config.toml
n_experts = 96
hidden_act = "swiglu"
router_score = "softmax"
balance_loss = 0.0126
lr_router = 0.00262
tie_word_embeddings = true
learning_rate = 0.00185
batch_tokens = 131072
Below are experts of layer 4 (counted from 0) of a mixture-of-experts language model. Rows are named router (the router's row for the expert), gate (a neuron's input weights, with its number), up (a neuron's input weights, with its number) and show model dimensions 0-191. Each number is 128 + 24 x the weight over its row's rms, rounded and kept within 0 to 255. Numbers have three digits each.
After each expert's rows: a language model's description of what the expert responds to. This comes from a sample of Wikipedia text that the model never trained on.

# expert 60
router:124119155153162105131153113131160163118118122126151136125144109117154104172120164091127123155099136126073153130145129114132121169156138136139144176086135158111143124186130129091136117129186111131105113131155089116123100125162137135136127098160138143151162122087154110113162123132076117168135069149150114162136075111147097168122176162135147107142159100130137147141122106166123177108097124106159103155126108111171124112107133125126118131144137125132127125148120119178128137127151150152151075093145128131125128121073087124130144097112165117134150093149106109126125147110166115083
gate0:094096157144142147127103079146119123103097135127109122145167197149129097145113082168139140092164103106116144101176139128108137121124106125128113077140125112122132107128128124134128095155125183099114130095118130122123128151104041113139085130138112123131120152109158137116152156127111094135150130082149136128179114145153098145123078167122136124145142142135141175170136084159132143154106095128158105150155150103150106107129073123095161144127143118116141116099145147086126127108173139137128099129112154148162082155124126126173111141132152115146123122150134093111134120104128112102
up0:133132088102139158123087144124148136098125100100107134102128128127127099137144112096093129095140114087137171118122139148096114116155121142150148113155109134118108104143137151117136163087107134159164147139146125136152199049123117122160125149131134114090116085117142132134180147126136109106120138116144127174135132145124115131113152107162096133136132120127114112124173120079053093123152117131161090143130141102153147114149124120098174128134113105114163128050085091126145119139119149157132117130120169076124118135114106144135096095109117163152142090121149126153162119153152140109
It responds to: Word-initial short pieces. Short prefixes and letter fragments starting a word or after a hyphen or slash, like re, dis, pre, a, t, in underreporting, N/a.

# expert 42
router:116141161108120150161134108144125131157138146156102104136116098145108136105130104126146133126118086101159112119129089126091128106170109172141067120135164149144125119178154146106119171122171122152094168109124137081108145144150095085104123102158109140129174122126126139127117145140116126131091092123113150120120115134095089147137134127133124083160155121108083112163104097134149145153135140152075116131139110099109119133128149147139116156096161097085099157109101074161098130094153172117126109126133073142115150141093172101143120124076117131116122134173121148086133100137118122134
gate0:145131100103085135118195160096134107081145146130149134163113109113145120117164167119172105090137120139181168148124130111098119142147116117139120147138120134125074133133166126136122127120119139142119124114149151136115091135145142123098167096145130132114137134177125124132133137123162125109100109113143121128112117067127124121123085143112092122138145153119129116127067118072130108130056113131146119124086105170193115142131145117166080159125116135121135109124104117138147119139130130121122106182141118139129098190107118131110130182131098146088133070120123110138159106174119120113
up0:123136119143114150135138075082112138171130139131075070113146130065115120127132135141132099135118136123119087113117118170090152138160144131157131117078155125134149083121120121173144126179158128117181121124138110139136165141130141115132134179113160105114151156121134131101119096141167143138137130114094113105132125137115143136106132116108101119070116129115137106137149132162071141118127142131133143143161150095130113092116070126125142132159145107172109139142135120111086139157121161119129147089111130148126161061158121092131101159102159115195102137130125118138091125115109149169
It responds to: List bullet markers. Line-start hyphen bullets and numbered-list markers like 1., 5., •, beginning infobox fields such as Genre or Release date.

# expert 4
router:092141109134098158100104115100126141139105125164110109115148132156126122151141167121136137122146132110146129109133155138078112175136141113167051107122139089146133139119145114152134129163086132147149104115123116165133142124092124111147132121150170151088077094107150107117128128146131107131160114174150135085111105155090129107119125110110148104168158107130145141137125101115161092115149151125093146105135161103113129135133136131110154173098127112130147112126099062058092112099154126105119121130125080112144146095144139138139149152164145122104079137100150105193100143122136159127
gate1:149116133150133104147141165117128132135144112119124105102108097139134139092135113101114150135092110086154145134134120136162180124107134157110149181146062147138080125150113125112157133141075119107162130157123112118102166144149101121136090144110109162128099128149135121102136127119158152178116162104096123136146167146095091093138170112093141147094124155156116112116109142137066135130144162101131112130163102138153112121135133144126124109094125171123107131142165169094111088131106112106149129167101105128113115107128154121155129126177094079092137134108143100106143093131130061138
up1:126092141153129124104142138130105088128137097128177152152093133180111112140154159086157107053149146141164179113112151101093116129145134113137117152101135131091133123125133134143095125108109124129109146153131100152152070152144104102148160112106128121122126132122104117163131149137167176153143059140129116155123121093138147153108105105128136149119106170113138090088119133117141134114110129143132118140109083157143145171127161154144112135119139121150110107094147115128141164118165146136092090113143085098112110129142108107162123160100111162163130093124172136164152103116076132158
It responds to: Table cell separators. Pipe separators in tables after names or text entries, plus dashes in date ranges like March 20, 2007 – January 2009.

# expert 36
router:091100123124160131092164124114137143146141104163085157139156110109126143132125128124089113130074105177171143161108074129157128173142163143146142124102123124100088145137112168134117142157137148120094146115095139115101112139154112099135144106114130135140125140151134100119122161141138176135118147129153107111111069119122111075130158138109159110111137110112152153169124145130101174095131099134136144127161121112104157099150120153156127154107174118165141157111133130155103198146120144180129124119124141181133171124096095089110133153130110106123136144138128160148119160118120080156
gate0:112132153117137103138101115112143085132178146090111114100159107158170122151125156191135118153154112123117162120113143099153128118090112081147124108130131112106098146084128110128166101114150081133091111103147108115182149100137121129172134106115098143129099150105105088139053137109149145144162132170107119138102124112156134139150129171133133168133156104138123128126132103124118115127114115096114175119152105088132139117104108113156134168116151145155108160139145116109128095099158092139133123111149146143149101135116131139148154150112110132121123188126151080142142149122197159152
up0:111132118156093121112122136114119129160104107138159111149091124101095151093144111103116096119068123070114089103137144078160128137178157112145145142137156167118134105162129121125095117108120160132188116147110119141145157108139129105115119112122133117114138156118182160147121106143140162131107118099137108113124150120149135116122129105145120108126110142167168149129121143105126110149125153122101143097160104138183171161152122122115108143115085114097142102111122113144136125127126098117157152151101106098102123105108149174113033117139098130098120106127087147149057107120123118152
It responds to: Birth, age, death fields. Biographical infobox words like born, aged, Died, age in parentheses, plus field names such as District, Education, ft.

# expert 28
router:097148131175121157162082127155096114150137119062122101132144138160128120142145153108126114151123090129122132162076155095137095166136123132116098130118135165181132111136089129157117128133158144086118158110139136142126108110094134102090129134115147108142146135148148130096112143152124091126118127124124155135132129125110160122128150156129146113164172172109069138164137097113123152127113147105142047105093117099086132121141101069128146156156130122163119105110103148148139123126121128127093147165146131185105107165151115111108134126098168137111144122149147142112164135129129127066
gate0:118151115114114186125117114143175148149140166097071100130135116135192110145053141158141129169156135125136151134090128137137118130071130119180138134139119119142106128119134104152108105187118157102118147170119163143138111133145102171121110144132133114180137104119115153167115108137146129135133077114127171116160106148131142159115096117158111103183140100142130129097138091138127162146143137139126109166139096123135114080173082120145128138121122076122122165140164125123136144150089139130147105129106132126105134133128121120131082125100096105126143115113116126099104169105149116099
up0:163100138098155080123128152140100115119090109124152135176135142122060150120144128099109138121111162119113115136144135121105140138160139120092122102175160188124191118121132137125144158096135126160168111129161129139124150156085133113134190152113126105135124168124122097127154170132099116068105128102157092107124132077119093059175128124111147118109106151127137126152117120117052121131107128116116125120142149119121112143134138139100133111124103153134143076107131137129108128125143098125107157104137126142131097125152125113128196148125163127161124125130143123156145136113129177142
It responds to: Line breaks. Line breaks around section headings and paragraph ends, e.g. after ==History== or before ==Fauna==, in article structure.

# expert 34
router:104138155166169159084119154134150137097120142118140179114126145152136112125120117135149119110148156082130112154103117110043125133144089122119127135140084134102122145153148153106123134153139099114174117158111162118092118127159142139122122159134096143102115131109154105090135107157126117149114181141091121155112138135099162156183096069153116137173152127124136126112152134120123093114150105114113126155126138138129116130096137090130142104142171134099157093127127055077145136155126118086120119119135179156127160141120137160155135163092135125097127134144143167094132154143124119125
gate2:138132096127106112159079135147148127154167152109128116129143145182156145168118134169108098144153112107156137154135134165132106109126105114122111131121114158125133129138150153109172140154165083118129111100100134124098155116105144161120123103079124091137174112185097156133117143083093089124103111161135118091147109116153119131123136155104119111121136107112105165139083104162091125153122126121133065150129109121139094144155163097115110122108121122116122154105120171099137118129126106152105079103152096176158108123139180165135149100114089079119165129115089125111136135157137118121
up2:116152071171116113126099174158147154140139150104136134100106104114115123130146102125103150146115118126153117140177137124115158106146154152169130149110121141117111180125130088100161140144099146140131113157132129116095168079137174118134180138116150115130134093161109074117138119157111177079134123089183145144147144151098184140145128109169116101134147153136168128138162134151126136172144141148099134156124151154121066156137122111118090121122108144118132169141125132126127105131123097156133109144098134129109140117115093120109112118094122086144085145134163125133119180115136107096
It responds to: Relational prepositions. Prepositions linking to agents or companions after verbs or nouns: by, with, as, alongside, including, e.g. known as, album by.

# expert 17
router:101116101139155176095128122129145095077129097177141120111130114133147131089093131145135106131116172126111100089096083153136107158167117158156111191130089133107111146140134150129127132115101141134121147101140134086150119094112146108142173119157112112097129083116128101107142120144105168138138137154168097145130085132098118123172184104118131134115140132121098122153096100111118122104158100110102116100164133144097121108114125163116128081109151119143095142185096172105145159143139123171139107118100116154147166133142164121107120123117130086122154141128132176102129100115092134130
gate0:118134152141123124138162180092131067127152125117181148130081131128113090121125132129148119109134122136122100120097114103112081092142120160112059118115127135133124170148101138137132187148148101171102132138117101141154130114130147116141133122154143107108089155160126136170143135143144172158111113080119101132155163143140139098139124130147133164125121111120133116122129102102132156137088094102176113118127102126145139139111164123147098122088140229099139120126152102109117123139090098122143114139113153073119110111129097098119127136074133097106147146143127122138090108123112148105
up0:131118132131131149150132166148161130144150142135145166112150144154159097118122129154092138132098139175157147114124116116173104084143106156148104104135155139134152116141117106115156153091065139170115130123128104118139135110110141138105130106104133116115128113135123139175118158134121134097126117159135115117130134104130124138064105145141123081140143131143135156097143160085149164092149135119153128139126118135138141160116180126131134120095105115071151152158157111087137152175119082130144093104099149071126120127162070113109126106059104134138158132165116122155140154070096116156
It responds to: Relational prepositions. Prepositions and comparison words linking phrases in prose, such as from, over, between, about, than, until, since.

# expert 62
router:126112155123182150086114161123146097134113116119106127134103144130136116158117143128138133123171087127112139122166189140142134142111111119111058113140110122114132129151102171138100142154143112129128145116135132129098146104103163114153131112159078110116134085096117130143166077144095115109107144158122113146163115149088147109169092105147090129118169116111108134137090104141176161159106135096125180111143146150151101129080126133121137099097096130121124099126154142162159106177110144096153149114120102125134169131162108094125143143117092110089107134143143142128101106116159182116
gate1:102109124094108122133118151143141116084115138131112151114120134158125135171128116150114114107148103125155127116167148132134128104119119126155144141071130115095098134116197123188119148135122158158125103119139100161100102089126114133118134158160131111141117158132087146115101180150104104120126139140136114145144138106100110089147164151181156120122156122085129108138165151117132112132184129123128120162140148144129106113133131103160169137117131173057153182103146150097141155132137127112134175110084142088132120182194135143141095111115136117115119142129118152158150161162134119110
up1:170129145146122121137123118129118154164138133129105147129092151083151146113138099090188151155084161129175132144128146167089166107130133116139161137145124138150154172138097141118132117164127081093123150138137165136147114154131137123149178106135098180115129088145147147121130112083134104173137118137163130095147117137132145150146112151117118095128129133161110146096083089164099135146101132130167130157123129136116114154111111125070145120097111116127150111067112138128094131095129107153110101116137091154108137129121122122124185131129174096122127100133098124150097071175134112135
It responds to: Locative prepositions in/for. The prepositions in and for, also during, within, throughout, after verbs like located, born, plays, as in "plays for".

# expert 23
router:105102158138077142167137153109164142145147140180133112140109099104106184099085114129141166123157097153159127118173090152125139084112122137135085093148144133093119097162137148113124159131141086161173131119186141066110115139120133169136158090155174187127101105109091111120154099155128135137155117103106132145120144139125124115150086177155108128136138114145132101127130158108131134134137144130095125136117104118118170099102147160146113144116117093092133125120139096105117113122112171133150085129114128138134105083137148136116121143107116131117150143119101145143143165091118140159
gate0:113139131137126095123117139133101083121096130094130108128095147185153134140136155098158101152129123115119117184113146128093115113134128151162145130142109146166157131160130107128099138100148102115120133122109131125115136105127103115141164157119105072170122119185106140128134121082132110131111113108130131133080144134150119120139113129156108133160149105163165107120135071118078133161047129115131099121108121143113096126124121110095113149120111162144079092133138131174114163107145072166080097151132098131120157131108133065156148134091136116114129124136109117157103150143129088100
up0:141091114113126118124152123162148105074141112153115101068148146158120154140114134168161142083097139146112158203135132159147108114127094149163139093117124115129144133142165174159132160129113116141111156117136102133116112150114091129119106120123134134155164147123212151107134148122166110154129118113086127128113120135093089124114129148132119094161140104100119164081119119124116168089114130145115115167144114140160150105106135138142147164106093131087131159121186130110132142128101143125118131174135116163131089118113129128108126122103123151136134131142128163148071079148116122166
It responds to: Compound hyphens. Hyphens joining parts of compound modifiers, as in ten-year-old, London-based, one-day, built-in, and chemical names like 4-PrO.

# expert 12
router:106147145117114080075161125122080103097130168114125164153094103102109172159160108156124077138113120153128128133104138139163127105117108112121120107127169128141109142134156134097157090182134173105100128146134129116174128118116119147104115120109082074141167150150135169112131114107134100104160169160143099132149116132119173124110080129111149139126105129108124132096125109148133105137111095073127104140148123134123099148107120162111115089117126104137092115116175109123153125135092117131091121132139118164155104095097097086097152113126126083141172151151143137126136108131092115107
gate0:156117144154145114129127106065088113082137111142089100133105135172128154130147145143131118129138119130160119118129119107102192122142110144079169161128156141114123166167113104134092088145134128069100162115136130131126121169139173126101116109110130154163121138141112155158129133109100105105111160113110126147151164131091129148099103161101121143151188124125115114159158125177097114164144163122158185135139154164119097094198122128147135132139133132126113131123130158116137140129171119129093128122137085129138126144134136112117146100128091109106127118078151151159121094113131110161
up0:138118143135144143108126083062140121055138122107092103082106114159148170132114134132130121106130132157148130083122138144141145143120116110057162105136166135153152149158140121105102116157119132105118167134133147128123098147127144141088143128081120164137123123126150160134157122128121155110169127093092097118150149133059133122107137119103090085155153140101084144132156114144146123161093131112112159121176129152116137134127133136129080113113148121114130169127171117149107105127147183157114129113109099127151080133111141115081148105109083129130120132101104168166131116141129119139
It responds to: Table column headers. Header words in tables and infobox field names, such as Votes, Party, Location, Apps, Species, Running time, Total.

# expert 46
router:135156082102150143110134122120098132122143132154131100121082123067102105161172154121090106109134129135123139135124133120098110102161108193121116157129138128121113170088102139139127136135126111084174148152119100114109146136114097099132074139112103128212131108125154168104147102113108147127114121138110092151129159115128145117097151113075140106118152147110137176111127108113132104130157098164113119143120124136126133138158097166099115129144134111148134152083125139177098088183150103095112123113176113138136125141130113096137122119083128157146126111148098144148135144148070139127
gate0:123101113121144120122129133153133160123161165099108154125131118117131126146123130149144142183137145132127149090136142138101141183141122123122062115145193111161146102126144125108099143117137126128177091144155166137146078130123125198140146108118144145107119095142115129139130093121113129124149096107109152099107165084117119132079096111158124111105170144133157163102130089127175138166104117121127097142130072108155124152132110155128159139091137121117118094110072147142131126110150154106138109156152094120127093177171091131133132190134116131102109123105161103135139124102122137134
up0:135119094123116154096115133141159119153132144136170094143150112129103122178095121124098135111175112137134168113137146140122111118159090120105098168149134151134159146141172123152117146118129076086156150103098106101103108119159107114133112100101138140123151148131156164105075127165104104146113100101152135095114115082101131108110090156142129118149144108104100165095116114135106125112125132164099116162097100129164127171159104125143134100103102098164113125108118153145140136125143111141098139174163087157162095167109092129157136163127098075148146125107141116101099116128102112089
It responds to: Infobox field labels. Label words that open infobox or list fields before a colon, such as Genre, Developer, Spouse, Genus, Parent.